Weights of a small mixture-of-experts language model, trained from scratch on English Wikipedia: 176M parameters.
Below are experts of layer 7 (counted from 0) of a mixture-of-experts language model. Rows are named router (the router's row for the expert), up (a neuron's input weights, with its number) and show model dimensions 320-479. Each number is 128 + 32 x the weight over its row's rms, rounded and kept within 0 to 255. Numbers have three digits each.
Before each expert's rows: a language model's description of what the expert responds to; "mostly gets" lists some tokens that are sent to it at least half of the time. This comes from a sample of Wikipedia text that the model never trained on.

# expert 52
Description: Numbers and demographics. Digits, percent signs, number words like three, million, and census terms such as population, households, largest, total.
mostly gets: " million", " three", " census", " largest", " five", " population"
router:156098075091110128134129104114134088143145084110135120144178121186146097102142158055076112136109140094093084155131141171100068175181145090139093157122116183133149152126153147108139163056165079126083106111152159184148116110115073166127133089076082168210073118108129136122112132083089108095135144079199128162110117107164089078171128133122078126177121105086107115097193128081131080153123080111124194111087128078173170178121052163074138144108121118171146147151123136074118115140108097
up4:140211093062108132133094162111118090112136151158089160139143184115083118111095110147091178174106068129139080162176084147117117098137060120093051127094136089112141140147103144154081151066077070114190066101144131139098151071154132109095154136153119099094111198093099146120118085130110080164089112111137128206156143171134142118165063119163176135099128181144130130186103117143098121105162077150118129134169144136132108147106159217136096123110066096101157051115170082113078175071108107
up5:205113135157182149128161110077129117120137155166133110136117106152151162103112165141158129107145170094112136156138123115146100086119076133106137154077107128121136126156124162103114134128125155119137207142132178150156130112091185088096113167158151162120139064099140144147191169165073159155123175081144089133175168120195104161150131121143177115171109163170108155184046053091101120075141171133129086151104152096123172095101156074101164082129182133141078097123139140162149135127131166
up6:149161057176120092116091180158114087074125181130117088162133115126141156147169159106110156151095097181139162125162097113104156145139124168155132103125139117105135133116133102089173154167132080151095176123148138145158102138154171189164113101122113134168117122131109108197196075055203109156122114073086152083093160177118091140116191188125144104089162129138148189118098119125130114127102068144158163141182170116164072132132062086101117139113167159137102096103116112073109111177055142
up7:146056123171169203085168142118128074113091135109151117133132074120164099137107084118173171147109138079139131150123134145098120146076146134130156198109160098157161125167148150101137127080131171093089165133208110114105123173142139152139085116118118202099094155109173129163115148079149134132064133165157152169154104162095160160100113175138148137093086060107100134074127102147127110107108125119132153179159095161132167230106102140129117115136188142144099115104186126173134102137152108
up8:153085140097102145145059083197153131064159109115154099097126112132120171103094074165098128163177133186103113105072168157110129136139132098101112113083144107097130162196090132140150157105152126180097187190081099110092120146095101138101133139149147098160119108229113140138204126178133122147104156150106138100126049127114082157096124166111135188120160131188166169161076102092113056181133076088183090175120120092139122106143169105173195150154132185120136134152080137115163156143153101
up9:180130110125131110136154119097120138078128107130126084128113101176108116138106079150135076140125115124131080127116139120144104125174132147138182148080144127097109110060144197114117221091122125081171139134146149086113114157169098124101117108178136101145196058086181172132061192106137198067152116123104137122190103120138172123105115150141157154110089143131129157181105147212116121118093149121076162106158113150126150168075071142079136063177125138155074133188118111169137096103167109
up10:122110141125153133157057130174148159118083084136092154090191152156179129200114145119177156092136117172175166123155128154184150071136098148117123168130104094145140125152178092130139091161168127111127093149101110111143091157141100135121157159116110122084170179120107130118105118141075157123127120129102064051136159167141064089112161142150172121108131096139134117188127114098089100125117116096079143136168161160152124094138129150094173179122128149114138153157138078129119142134164164
up11:102133125109107124111109065111141099165129197096088179131107080120141120193132153075074125107127091139157128071091126159095141166146138071223132150129130085123172124138168155123084152128124143069116156073126126126162090100126145097135112106115169140096095128125147146191099057106181137119119106179159099124096132133087114089131083197133073108098156124038152081117192117116126146140085104153110112179130077137176154151071109148097134132068152105154083124186113126095136120144090127
up12:086123139139149125144100147140165119096145119114114086150193158098135142158155074137200082185111153124078143119084170153154117116143129117103129165124139142156203115126211155097135089152102099158140175119144121170178105180153135195154142141186148132141139135062137093113143122111126119175155082136184115131121215151148089113085166112149098100085138103138112112082113070125145146158141156107134149115076105160134112161160138118091218066101159105138023149108127122117154128097070178
up13:161111134138102122150129160111110156156096086064092156122146193118106072114098161121123124129114078101149134123092171147187168105100126058195131154164110135117081132212090135130079109108122115130084133121134148137150153120145138122096175090146141112161122143120125121124076075142159094166118136220106059157144152136166083135098133121130187139121106129144164114076096179161131187173100138119104170139135162115125131142083120213147148160134116078101124125144119161107165126113121146
up14:082153117094106086152139097148109078136050172166096104119212130090108154114142082101118098123074128096164107174096139108203175161105119127073159120121164125129177118147121091114133076115108146142150142124141066178153150091109136168162078122071084128152097149123230067133137106137168150151169076082162151113082132153149149066136141119112175105115135142136173111157166092123116143104104133148102101137165041085148091124163155129087128129175158102136137118100082104098122133080087118
up15:072146102105128089115183138088185093173129156136070110078207142077150112150094135120059150118131151139120094076104049134144109161126157154140097120092114147069124120135101111130155121106072127076089127082102132159122133134169112173090134094129117129122085127135102095127130096104090124117113121130145196130055112099096079178143181152117145123122115108073111110155144160117096117127106088128123140143120082131092066192125115119077167134173126103158121180107122094144148069132187129
up16:091115129147148159107140144114146150176124152122187106157186097133106165102161131089177111115176121127124083170103147110087161163138165060196119157073119123179151140166115141121150153099087166109140101148154112102124090182147082083109092175099158114110153108113173112176095081144111152103117149199164147118078104141117096110098077172127106137130102084077095159141104119153128109127146080119146093136121094107097103122121127163102100133072099168156137101186126126116178148104104079
up17:193128077057124115169112070155128076129068116131142082126183140137126078120162061148086108100116062156135155107125078148122119134096136183152137142181086131149152150129136117150144068076115125151100125111149147168071108141171090159114089076142196114182099136145139093113124148167132132118191190115151106195100145095149113160132127075078102092208189148182152104164135094077088137086146099157209138182189107133171158121155154112078121114131131065173133105071085182170142123096136167
up18:111174107090116114073137105072121086123154119156089076130120152101107152137151121097126101153085120173143088139090169157164155105088132112091193069124121131166122101117181122147184161114134099151145169106142121111180049055111132145111080165167129132123121115105086169125170122143113076116102084204148119080167121103131129144139140140134126110104154121137209115127062175101127182119134115187082116013063183133113115131186084159122118181097154083164104192158094166104140139135094112
up19:083116139092130081140150151113163110120067112132138082106098109095148065124128137150145220153143065151089147148181112167143106153096133135210136112100115081076172154099129122112110128127123127081098089114136090130131114092132116074131092099061122143130133159136119143200123144108152151185202118186066050138116144141180074094192150198071099132146167146141142203155125094078139118090117091169125151139137081201163143168135083133158152164082148137105104087236124082153144109166154113
up20:221142131131121134097107094106128176216106138121090173082134126137137127172114150200142159123153089134186190093102090129109106098203162117177201152115115099129111108085060123120103069114125183116151104120133087144124135137119208118103106111107125137095151126165117145144128138195068097162100072097111003108121119113114158150076083122090114151085119135114140118133149112157141101147162147112114157050125091095187132116130149097166182159098123036111084083107109119152072076195084192
up21:133087148118065164149123104199119073148113146132081111116152172072119121140122162135151186120114131143105075112175134112149117171149161142132133142101146176161099189138159155181135111105090128088107132143183119107151119098089163118191136129082120091109171154120121114107147129128114200085124121125102139138119153123128089102123154099123103178142153128104112139179112180128061111164148147131148153191134119164144156071148097147140166087150077119130093083171128170048070135107164170
up22:138081106151146147193184154150127153084111172103161145106142100114190155127167100073140191181171120107161082088106093099085120130175137185128089167130160149117143091157164119152165129127120127139124131132080146171067134099121135130155131092081110075178102087135173163152169111175107118139106086115108103180039167119145110137136123196154088136152156134155172112156211117160065067112064071141089181122115123130154147130148115124134186162087166136094119143182066116116131131191112092
up23:129105127140116113141135076216144131099127110125088083101147114141124107061082124078161168146022157171085154130114098133146101152104144099122084135100145103133087115107120100102113185082167091099142138141106048078103089123114102159099118132117150183164107070090081168215140144103098165101107143105136183125122123183158095124120152105125107099176126138049119165114158094112087125159117167100154140123139132119133191087156177113117077146123135079159102097113089106111161118118128108
up24:132166110153101124176112176085191114130062100114109169066098163157166153091140153056092171154095161146015119170130089155172167135127129116098121107130198125119137095166146209120152096132108139170122098140138096064118118131151115121113159147075145110159119058107154142112085105102098121162136167111056112142124100134157135147126147163147129137185109140129148148157171158146126121092113110181096148083200086102104121127115129131140143136180142180129151132120177153074122151189128173
up25:127086107145148170095135146086146125203099107093114122121161134175071134161132145115135094174145171125117130117120166139175071142189070185141162179070135153115124140118152113149148139146108090143138122145113083114141087162125134101113134134158105196104103141134141154114078130117179159129159095175147106154148113115196170075155114104192144142031114117096091085148095089129173119143091164137099138054158090087103126106134132102112072176163115090110200101123141066167142109131098118
up26:108111139144121136107124112137099193180159152145108128065164093144074098102169064125110112144116096139174138098192152156138099129130148129172073191122093146156108112143112082137075120079125143199119126126161146212123168126127161098111130138138141135043130137090146190155096134112151111090128093115144104095086170095166109112095089099096101108104130157110081178124143114175119172138087085142174132184134070126109166179125153104166160090116122164155130136091076141104210128146149122
up27:192141054131123160070203113065155139142128163151130158109134185158109095157061096059200214153114186116056181117155146115164092131138111108126142188146110175125142083146105167155159172097129148121123163109218079172101112180144097133142103114103037111155107103150107129115127152201088153098101163080100185147131139131098130102135113120187131155094129138170138070117154143127139149098133182142085154125147099123136167149117119093108177144088136153115116137150152149125089124134172080
up28:163112144070138122081103225088219119106136079162103082181122056140097105128168201185174173111063141141114171121117151089127182145133183113194144118155135105148130142174142137132147123113142094185127125192137095178066077092121099120148092102120060119075097153104182179120114097131161124137113123125129076108133155122097126164106120125147078125214122128080165119104137112166123138186078172081102089163105141166142138131140166067094174115112118113107114123136130145100097083173097117
up29:175153146135149061119078138104143100161130131145108118075126140125133122086069149122107130068183147091133168153176091074132074152128154123166166105096091126130130114130097093096147104122114098122124109077137132155097199066096118128116085076067151140096092144117099122127122093120086161067108142106152127100161148105117183052102135160105188133114106182158137075137108133117146152152167153202162157062150113129058177120101224135131103097092122088135066105127187154067140126146106145
up30:121169061167107143152107132113162144131117087101115194112164176140092083140177104080152083117130131153160123063123120151115124129159087162154137113115163099106149134074111067178099138137146135073156160107100109160117145067146105066070110121076121156143152094164162089132094098106117142163050098128124154113117149090106106090148148094104077144122170187144156136120184134167097068126129179088089158106159148109149143130134118160116186127160195160119089077139117038120105079155176126
up31:158142105126092090158185119122139120128132128090147105121168146120141109132108139146110164161023156139152142108122153121115090112149144092134077146169143133148116164066136146161144089132108121100079069107113110090132082171130146140144137140130098092102128083082144131101092135122139208139120149142072171133160134144159145091157129149141125153118153142123137152101119160094112071124107208087103174108125120143118155090185118151130117127160082118146099134071151171139116153109087101

# expert 0
Description: Sports results, years. Digits in years and scores plus competition words in sports and awards text, such as Cup, season, final, Award, won.
mostly gets: " season", " Award", " Cup", " win", " Championship", "final"
router:099131118079091166132099147170127091135087125125152170105115168184171150132131167148187137163130094123131128093100072097108135150172110064112157157146133123157123143070140130118128128108104115181087122123116096128148098114133085146140179149114143150195109164141123131139114177189095136137131105148095081113175102110120062125136117082043115153124160062139091119149148128086082101054128128086108147144128149141136129108134062096143164161090154115078166150152110161152110096199141152
up4:147104071076113108138142134117155069100146096135152063161083126108182169127114072145181163158105101129144092171097148145130105174180095113110095142112131087094123129102115143092135150076126096163073142165163069193161127120118101143087114169104146137140129081111173131120104173087089065142168085157091151073179162154130068089099173145072147169149125117113105109164109176131114153177101152130175180122154138147099124119154144112143093107100184147152181158117082145122143137110121118
up5:091131146141136129132160098157199124123128149139161110165104107131139140127083121163169109224072137124157151121103158166155139077152146132106068141113166087180148062160167144193133181145178111138063137032087161174067137126122071074154122146126192206092179074095129163114192166100150205111102161117118120123142175157151102062137169197097150170169128142094114149116089164134097120095130128131111149138124098176109185168130131128112131124084164139148105078138143102177150135157134115
up6:151109154168114046135162124158111132078082145169139039095178122096116112134164104135079157105175146126098106145176080150134154150146109115165150147187165106126075108045131141143120133120156199118113138121163179158103145180122054182121100126164135136104133147072168155084131138128112123157111124114137113128079116108155097095132103118096195140178161089162104148143117147105114113149174137174171144180130145104157163128119126140063167074131117121129227136077136095155094103138166122
up7:117128164147164124140143155152157177131135097129061173140126131112143103129161208079125125089089116095059098149149166129124057076049196181086085116135143084161143120097095144098090110107134151130099109100138175139080109087103094152152126119122181081031142142087160142125171178092117097164113116187159140106181111133085131153120154145148054114117096148082147137109119084171139142084104132177078135165139114128117098090128152160071214113118154138160111152174168127152180083144127134
up8:178164124105151128094157112136125068084114078162140140084112126109108123121091125129103141167132072168141176086156128158152172117099087127137143152144153139072157118065126111150144178096159140142095153161131150107064176108100139123131113185076132138150114122064133173112164131151167118157150117112189058098121171108139145076072098171158213113100183169121144192108194147118087145081139102149177096156174165130105130128091101129153135127107150142135100147165155138183148096113133153
up9:153139131178077134117156139113169068156108092074086020207115126117185126117139162115184083138113129166194165122106023145065123106107120101146140072121082160129077119119171117110127173108131142093116157138163107167192106153124169133082100150099121091128142119164136134125187124136127128133172108114198151173121112126054093124048135118111133191120105143151118101144100115148106100117147131133124152137094133131117173140146183136125152086104109077081091083086127125152080172175139179
up10:125000146098153128104122171128148141123139186159102158139134078209089105068098190110144131116160117157172106098118124176119122126072170120179128141134120140103106174133119170123128109106083114126120143144124086095150121136098139137104164157146122110197143143097136150142105125209092168110121173166160160059169134128113114103110110121159160048081076131101081105126091113153157188143094141125149102178136128125126095178048153141131174107146093148108116117173148168123141089202105172
up11:129089135130102144120164159163153145125116113150153130087110154117081179136109174073099161123125144183170098140127134103139062095138150113121133189146155129111127126121068160111116178107133128150128186098108110042095081117104177098084151098100174115102175163119142154116106128132081126180100155105148107095135162147110064162143119189128189147099196152147126116150081177152072130071129142118111150080153088146153116169088108142143137137129141112126119085135116110057152194145079108
up12:125098154074142172119092104178123111123136146137168150119095131179155123159137132105143129169168138105171154129115108156064106069076118120146218175112136180152119127119061147127127121155060115130134117154129106138098114171182139119091115122159226135212112110141191071081142132145162114121100147052119097151117144079137083172154108181164154078139126122166199149143070049099108120168110123126112169099146113171139098160140134106136165142147157159084098165163165139074089170141185098
up13:122163127172136116074136149100118144164157124168142098163122107140089123100185080140102165090153152104186100163100059129118083176131060155097144146133111118148119053121094116129156136122176161140130190163063140131124064105176111167160138112201140094105150068088174183118134143098112165140111106085134123127124168108158126083070101156140140110125138150121120091158137209154126187116099107168140141168171114085066146147102127080117149188071147147142183146163112080099104129120074070
up14:105150128079145159157157090111097144091108125127189132150116127171132103097180088126137163107159145124142092174138139158144093121082164162147040122097155096117155084129101074120159102069046157081169129112151083059145183104053128119175059130058167195144115196169133120157105061179170079160135165162089111147158122140070093142059109165120074147055135113165103166117137115142080127094092141144131135050078122151077062097112144131112072081092111150174070054114081187146078144152127131
up15:149124142112150158154100098104137099102099115124100178115106123130161166079162129089093146182159126139137113062089056175128119123074143102122157114151200092138152111084118118128156131114162138095136112131121124110086189149100085166105144132093111116075128108165171173126126103162112157176152096145166090130130166144189124139159090109048141093160155100080118124154143117157136137115105096147157086171148115113092128113113092113103096184135132130109091121168128075139110116164136104
up16:211160193092119099198144103107117136142153136166076105123119164103142133182182131120132101093151127164143181104164155135125108159095153073143167130067080184133146180163125119124143035096142185126127088172116145161135131104119181133127145109082144111068185164172083156099079126124098105155206142108124055154110092136126137145119079177036148177129126136109145125133101136195105139186167092125156133126107148105124097134128113142144168087152139088167128107147127152096132085118113144
up17:150231143081150123134202110123160132145126101133163194119149108161166136114160157131139164089156098116134184162156118072097210084119140136102116119100160086112168100127136125161208097124119207108071135102160120114092124123103123115157125091125078139113165173115194106147131112135122118139185119182119161092157145121111130066083123129089117141131157136154102126182124136120134136120107172167108135088126117143231119129164135152109148178110181129130083172174106116166156144140101128
up18:121104096136122121151132174118128109131171099173174081081128130080138138138137101135104090062114075076112129106138122125128088137167159118155140190118079130156086145147146113095139048092143133145075168170125085143107118133117073129133131120130123112151127142174155034195114141117157111066153134070083156150151095123113122127110082139123118103080079141093088090138127123145065093123147213101081116157116053036084134104160145026092149113094114101091095123120154158141129106159140110
up19:129126126109151137121073030111130110167091090090100158138099185148142128125102166184158143198143154139125138143125088111163155153109133143132091120162204146148173153075107146095210167172142090131164116142074129112141067121102106137108173092164126072081191102103134147123197179144081077111101115118120112109147142141115115120156161160128142132114123114114114149148098112107134142152069076137150139077114133136146091059100138134197143118111113092149126143106087098158107171123155111
up20:105095156131045099071162137099080120164090145132082128137093116106120101089119109118157167125177091155086143150111099137191062154136138135146092116124114157127230152088118132120114096103112165122116094120092069123093112057118124146103139139142141132175135156172171159095176132162110109124151162147139157153129147151076150117164143139108148159132115124119209122117091129161134088153125076092118155107156163131122132176087169114171089107115126102157103139091045060158100102130106115
up21:114183083139113106120117072139113093094191072114171116137122127086162116110103134125114070176065131106136117127186129144126164083120131126117159110115136136136093116142180176154098101096103114094111118108140165148127129105088116118142125078158180107148148092109172168121166134132151172114116156125080109184120120107127144151133152173146074084153157093119163117143146076135121140072171107117180148142144120112120156113160139098132104134149138132141087084146085046083151146171088090
up22:160101109121168049134156123144115168132078152183146139141126143126204103185138107131141139150098134164126164168144165069106205140185122121122084113093158079125131114124154165093143127167108123114149127094075170109140120109092149155082137146078189130160225145052167154133114103185190097143131059132060059119141146169118163076105123133091108113140221120103136165154148089094115060161128138099124148109127107160107113062089175172149163120121118085125127073162154105144166111116131119
up23:133079106122093073090122065103145174151120128106202087126082145131116142070157105181150133118128124176200142148124149084092152111148144123153136074166148090079177133091086118122075124160130157087135100101115091132088153120131113140163131180092113141188116128147138127203125149193079171149179135089127094189137125163121096137152155047061142133093103128110079180104103133176156128145134124104118176126151146166136068116115164110134172138154157155138104072073139148100098179159115125
up24:108120119091168143099113093123107168130113028111100129134028147120149188131169162140083143113135173116078116105152080164118115104171180073044142145129118115181138120111101132132113172064141131062088163156120078138078116131133181160102105052166124091138070147090171178139077132103129141143209052118148153141179127149102136102032138106132163139156152191140089169168140144112157092120101114102140092082113113110103131169123102110132143123110145137118118093153099129118120159173081107
up25:147164057139125147068181146118140155107160058160155169100140107146128140098122149109113117101178081111107196112156079116120118120087113139093176088138123127099144160136119109096106095127112148091143121206153139075112113103125102128121100108087098159118133236143119131079147097163098112146102126080192143159151149118090158111072115082147167132159130105105096128144184134073094076150092143137128128139184146130150081104180064157156135130107135175171183160083147130190137071181085122
up26:104190125141102150115096139153168132101143128118139137087113122192123116132164131129086167092063153187121156177099117088184186154127163138173156110169110106093142142077106103124149107144109152132119083090228092158091128136159169099128117099126075125141152143137185154174082059183129133119132152126173127122102113136071105136172106129086145155106119140122159174114070166153146131168120205143131084132163183172215152117152126116161111122112064121140070121128105078128127149074093159
up27:200100098102168170139151157175159133194186154109117122166113143055095124114132102142136093097137135143174173117084113155187108062101101124132114101079086102090122109146141052163074119166100175131145142115081133107117160108155139128115135144108133070154128083075152157109136110147162080131147127158121087067170126115118193174158164076112174151181103093137109176128131198118160156137138170137087094154141132136126184140062157080056111137117137124126103139143074140166093130174098169
up28:177112139144141104130111163140190133125149135127129129171126113096141092101140083089071142156168158159062066102066111168107130161128105143130098111114086116156173136158170032108130165168137128146111064119071176141103153116114156205137128186130112108141083103115082137161146216060154090072078200083131099151067149134167172158146159135169149078107199144132131158129085159158167117199134124152084085154105142143110140127106137129127060110117124094168160092109140125071141126140128122
up29:122181092114126167185114107084106111074095127075128144191155150056129087115099179177190157137090113080141084110135175097155109163168092107162105139119146125174149145083161174095152139137121067152167202120124139155176172118142069138137115105182155120116173103115087115164157130162182088141123164140043155163128101182161182139110057180120116090059069143099048121108144131113132161095078158126116177114154135155155129170126141149123154113144162107125160123135122152183136106156115107
up30:150126073182129092165178110166193154141125116136083095071111133157075179140154129130159108112100170105083153140100123136095200136140122124101134157138137127165125107125156118104147105124106141199045137151164140135130132132094162166114097096123198154061157128142068096113146142182140142088188097093118110113140139083160132182094175146176155124143097143123118160134097163120132152091082159177144106138057099132115138144182105111104107168069132089150139172156116145145066152139114212
up31:107083162104138120162129150121150117133139050152199151135141091155163141160124152163147188121070099116174172160161177161181097110207155173176159113143151106105149155166147123125119135179127112102104176115109124141129131112129142160183098195125137045137125116144136117158150122104195071127149112170100110127150102108102105108125065163133107150133138055140106149148131133124206142083134141172182114131154119145121121151161127141120128165073110134130127098182129126121137149097171191

# expert 49
Description: Sports results and years. Final digits of years and scores in sports records, plus words like won, scored, victory, Cup, Championships, and the word after results.
mostly gets: " Championships", " victory", " won", " Prix", " scored", " Cup"
router:102129141085143169166106142137187061130110120080100116149138096149153168128074147135186147121118127123090137145120100084087133079142199118095138088160182092111106128151141143105115152090129135100132095134177107075137128068092110142128110122152147091176138074113108169169084163130075138111110131143086117064185094142130097118096053139131078139152097101175110200094131098127134119094114096113121156119132094095161120189142175113161204165107115122125077119159108151159169145118170135
up4:077098159111143060126137144137097129124149189131104165095111121150137114091138116172111159104133149119130149109126171129075126149203093135130137186125144103146147097167140105151111119154136131167092167156107139089191083157209170142173118120114111143123188121113162130145189117072187152103180064107152169126146147131178095082102143102125131111126136133135140158137112098165139108137108144143080144071100111159134128191191138180105133130150101160098100124134110129120182160156169095
up5:186167171123156144142117121115099106107107105107132115114150142137138108150132162125123110133117181146118138123104078138064128111195158124081145122094174045122172104166167149103129096087101183091134150078132133140076112113142130153091137116147137134060142109102095167152099079159104187091147178132058139141153115169107140125131118129121099134091093117129135138152125122161142122095154160129142165121199069090106132125156143116130208118113111087156090141115110082131126138132113100
up6:111149155100188076127105128121135118091151093133076100162108165116132146186135126120141102155109096162118077108131128147173169115097161183189140149141149046095128147121128133051130170100185165150178151133133115092122166109164138125095120152149122079088167178085129183093121114180112101168095138159119150164124101189145130145116127111144073128202155072120115163216095114157140187157183101141185108148149102129180111108116180089088137127123118115159140143121139076140147093064091138
up7:179112086126129142152121086170140179140125098130124122186122123151113149189191115136163150170136053181185124179122105133154120132139086084138144141125133106111166098109136197102147125100137069148125122142157128164098092135051170135143157121139155091098103119105123143108129136089138141058147066075097151118052119130108156113122114129129121150117107076101162111129067112130112160168082170083076114091090125077144173153083082175160192164114096152159119131108136091146115140128148140
up8:189176157146115119105104148074121154096162166093120070117125073141166132098162117157133122102116129142120100182129098128139101137114149134090133112122107101066115089142127053107125113121161147094135142110136128156157086115127162106160088120128129085156151144113159151134135143123165117149132074129130159068157114134137143193113092136134076119122077116136111244111119100172164090156117150144100054156154100113086119125148151152117173091127177084127148185085081148196101122172160134
up9:149090121171143157129114097116133182160079081087142135116127126144138099062074119147109109159158102106129074190082116081133132102125136130149178079136087108147137170140088154101080104126167165159132146132141145116130106145152179084119149130129129187173171143172130140120086124158118120095052110126134123084109185102096135136125109130205110103139166141214162128087110077168094146075160119178144122131132170156155083129104085099162139185120115115131050145113150099148120160108112131
up10:121058118201114141097118152143141179123158144103148115100110156132144060079168118168121159127166078117074165136130103135114123128194106088124073168130045153087118116114138075198112122182117106092165133114116132151068126144104088110129114113147127099151116147122159091210130130152155125040122121131145141180129206128158096122125155183112107158115121136184136153112209171162093149145101144122114109127103114131142110175097161129107139133122141158122123141113183109131135180172157158
up11:143128106095071148125139082155118093129111109155166084145103118167130088194127184139144144069101155175121109160087115056109071095069095071153180121146131138188152135121085114176096110101100108137132126088148189135118104113143082152151100106117138159128102113175156160167091133075088123156122152080093138102096135145148158133147126137096146124134043136118093177156108085156173155141083138149146113130112114162137113133112141127140168161209127149128131119119111218149113122117115142
up12:170125082155123085091185082093162124119069121140196146158097136146132130159119156065116094133178091094164204117183139199182120101098110095119136089130157184126100111124227117070169117057152046161132184161156121108165100144085189139145126084153170142112198084125091170136108113149137133110143134107136170076132135126093105102081089121095173113126115071109141140157105149162110177139127142167115164132117131085109129115139099154117145080114109128147137104115147128137161149145101139
up13:093093118176159161136123059100144143098139115123137178127162130154167046136140123120066136133134198105140125138168153185123167153143140108131108109115132110102189135205145142178152142112093141152130112152152091084102140122119107145093159158175185123123164129076138115127105155158171122124094207151085195085154083125114093084126089173117142064063107143114089147099144084085162126087099136122108138148127131119114114096131053189050170102129149140146119129171182152115109136084127103
up14:112128124132071124097113114102150100192062091175160054113124112143132156104115095104127158098168130150191187093138126099064109134170054118078208097091172135076124110069176158152099111181093104128174145101136140109125165121110122114131180059135087133105093120064097148205121137122126107121100064133165075164108167168102107133076173135129161123149157126156142052156128150073130135117126139125168118076101138118187156145136095139155185174102139154132124157107100133112149150111073146
up15:072126107116104111175174038117140127063105131105160084084065177064104150098044136129134171185099070120075121162193096157143118053122106075141146097113213182084117120110131121148154133132130147078136145143124089130121114102200133109143111156123159139135151142091129122122139115155080083178108138144172102078082100130115108093089069111115126131128137147147136123132110144190157124156146090170145180074173075122185113110105142137120132121105177110089143134090140126145159060127146129
up16:152160135168134125143138125101106096109151112111113125177192132139136152184132125060168132098156152113139074123089115172092165132115124104112115077155154052140087136166181125124207098093143148099162175166130191123108104109122109097162088132085148042095175109057126151110131178073137141131148127096126145102049157101180155106116056148206167071175139061083123176164158088176152149137126113129172079111148120139144192143130164112128166127116175193143066169146127118120157174080111119
up17:176116096186144151087160095177122165122145134156127122153145136103126228133108082114046124155092140132163159188095166168093142119164145108153130171116098142080159119153158139165063079165093139120068194161117146126115137156133112083144070115171152141137138146116145135072148049122142139132143161142106135064126150145153197151103165162098118134139059110166120068119108159147130145151105152181166098131126144127112144090131116194162115116138125007206124179127137162136116115099100137
up18:138140141100187124104102121114143136106150146103113125209088084130098138158143153125090185093119129135147141140214092108154164122121183120133162174148105109170152130203127095136089121142128171050147092107117160172082141146128156101143111104106135116118073159140130138104141124116170139128120065106119129228107084166142112092154082168085165103124095135157160114044115105125064136092113120089141139106099094130122123112095156091092159107139097072110103171077157133128167131122106157
up19:121144093125104095123194116165090156101098032094092170171091207162095165105149125149145148120093097108176144127176153109152108181098098082167119189153087025123069147145125177120117134046096114071109134125111166131127117144119148072096126113126139124151113140134149158141150115132109204145110095157107196143110101125071073143109129087098114105093114109167097208122111114163055115110113191082089088112153120188138130086104151141167104088158131133143146060141095123156143104116127108
up20:110073156135132156162107170145203128222106108167071125136068117098091142136105154111102111058132115162141131110157062181140128155132156128164183094115150093064123144108113070122079094104131115170132157162079120110117104079124126164094107136127116105169146210169093137152118097139135193163160092168172157108140120186122114109121117138105160119097164134150126162123088101102150136150118151128158127068114057182171127126113110155144146142066104089153152082104156142108150117115139175
up21:171139164128111112116143063213094063119145138131114095128152109143144188054125117137182159141094216150144085197130099173164130156112164132101053132097160175111149118123162154151114194130139166169112153126155116108106109134143131197112105128093204130131154101103167131126117164135131089123152134133205100178163126146160136132168103186109154133121168145122117068105129123149117172170061084136088115155146150120073162108115098118113145131143186156126089150142139147082155128133092059
up22:138128203128122038140181120112135124172090127078116146179051115095064112113107159208191135154085095174130125149114116096117049111111151096161144112090105147192085086098110135109117084121116134120096163189075112121139141141081153093128133174117115103159162178089132123093162103179133131139149104125148131149171128093087115137111064157137168145132142083174098170146078129122156122108109171137193091151098161200122123129139124084073168078107138106142132134153144131150131120143136135
up23:079127160167126104135141081115155078125112110102139135164130084132157117140101111201167162140137144104130164123106124149089111104125127112087140152072165062127184149148130137123118119149089167097163067098127157133093166110157167138168025136154152132148187101112167116172145122116105102164168125158109164045151157121104071140110101195131152125126074129172116173115157127134081066068139109095178172126167105117115124127159121068105140103073114158158156076164118144194146143091126127
up24:195105158110212139127097160133193128153118153096090137084072152133130172083124100120152095104108091100125128066178147170161102126099139080194117168168113185084146105126160141153094177089112102125124149063125114179113039126123115128094154110128118100154112100083118141085103131174155100164090148106162169077151112129148138173152131142150129131084081159156146104090133064167120155178079143160119127148094143107126111101168116103063150144099071101128099134065088166075165122137171049
up25:114105120143096125108111153178157064142061125107084122158160120139145171107150121066151186125104169147151093124181114145117118189102112099104160147124117114109151118214136090149141077097134185135150089149091161188148095141115144144111100106088148146170112079153170176167123158140218141089183156160104068094113104136202069104130168109116168150092076124107101125171116087160192118093137120107094175107139100119121162123141159116067112097117087131197087132165105129141175125109128168
up26:216127074159123127096158105129132133141140179091126080183121101077152131138106132086132152106048126126153117122134226115199126146123119110134100165127141085108074122177152170104138106110138097180078127098121086116139104093157123103128182148081098154084098128193161152105168096103157116134124132112105101138164118123094140081085047084160107128160127064125145136110110129177098168094107149118109134165130124107092072102117124195091108168110107099116152130111102160074140141136153198
up27:130086118134137130100122111147147152171139132145070164101107146192131131116146147134127121149121163112125141131111139154096166136129135085165169078096136091143103115185169116101099157133138101102132206198100087133091092160124112167085081160136153178194140097101134162164151134082117158146183067155208143190111048130174151089111155075156214102200131099108053132170183097099132131179125109115118106092134107135097148187127114172140133077138103104162138125170172154186134100139085192
up28:116120137140169099156126116089176094099156094111095065123118117175120105142161094111124136140129164147115117146067155158123127031094176107159117163115189099086158145169085126127122161101112139114124146138162117118091130153135111083132131132094171120118101089118100197118064082131141079152169143119100130138134083100123156185125063131188146139129166133139065173202181139173157144101181159164160139125084155145093179171085128112120135125130187107165096141142128151121184126146091090
up29:123182117144147155203112118138118147140074117104125089164196086133134156151114170149134181097129099170040094142180112098120069177084143119082128115119095162103161113124125121140170072104133143086117140185169068113142167056104136084091098120149122075133108128170196130149102103148089145145164158129128059060153122112114085126088107133133133149092106149051119172111097129147146117135101181116105146106158098154087127111146165095084115099121112081161107105140187139123131157109115095
up30:174106140108093117128163088141097095081059055128157154113114082150104116067083073168165102094127058158096116104151173162106110109142176122162148125137165123144129079151120063129137135104128122153109163066127116120171161079078081133155124173124168097112155168106142115142162089103160190126109105124149131098090141165140155128112046095075102104126101125124114095157136133136151138129159126180128108168079118146104194130182105133093068093101182160088031125101120117095173117094122148
up31:123103131140175130124159121153157144131102122176132107101126127123112155139153157103173121151179106119165129095093144186145141111110143149093129141087132118164116166181118125143216139130057090164128119136109078144134069104134084128088120081080070137180134151120108075095144145064139169183165143144105109155180152111121151195119131144087127147157096088132084171156164115140092085094148160166132160148090112090211099208140137083171099122189135097169110112151088170194134119091122054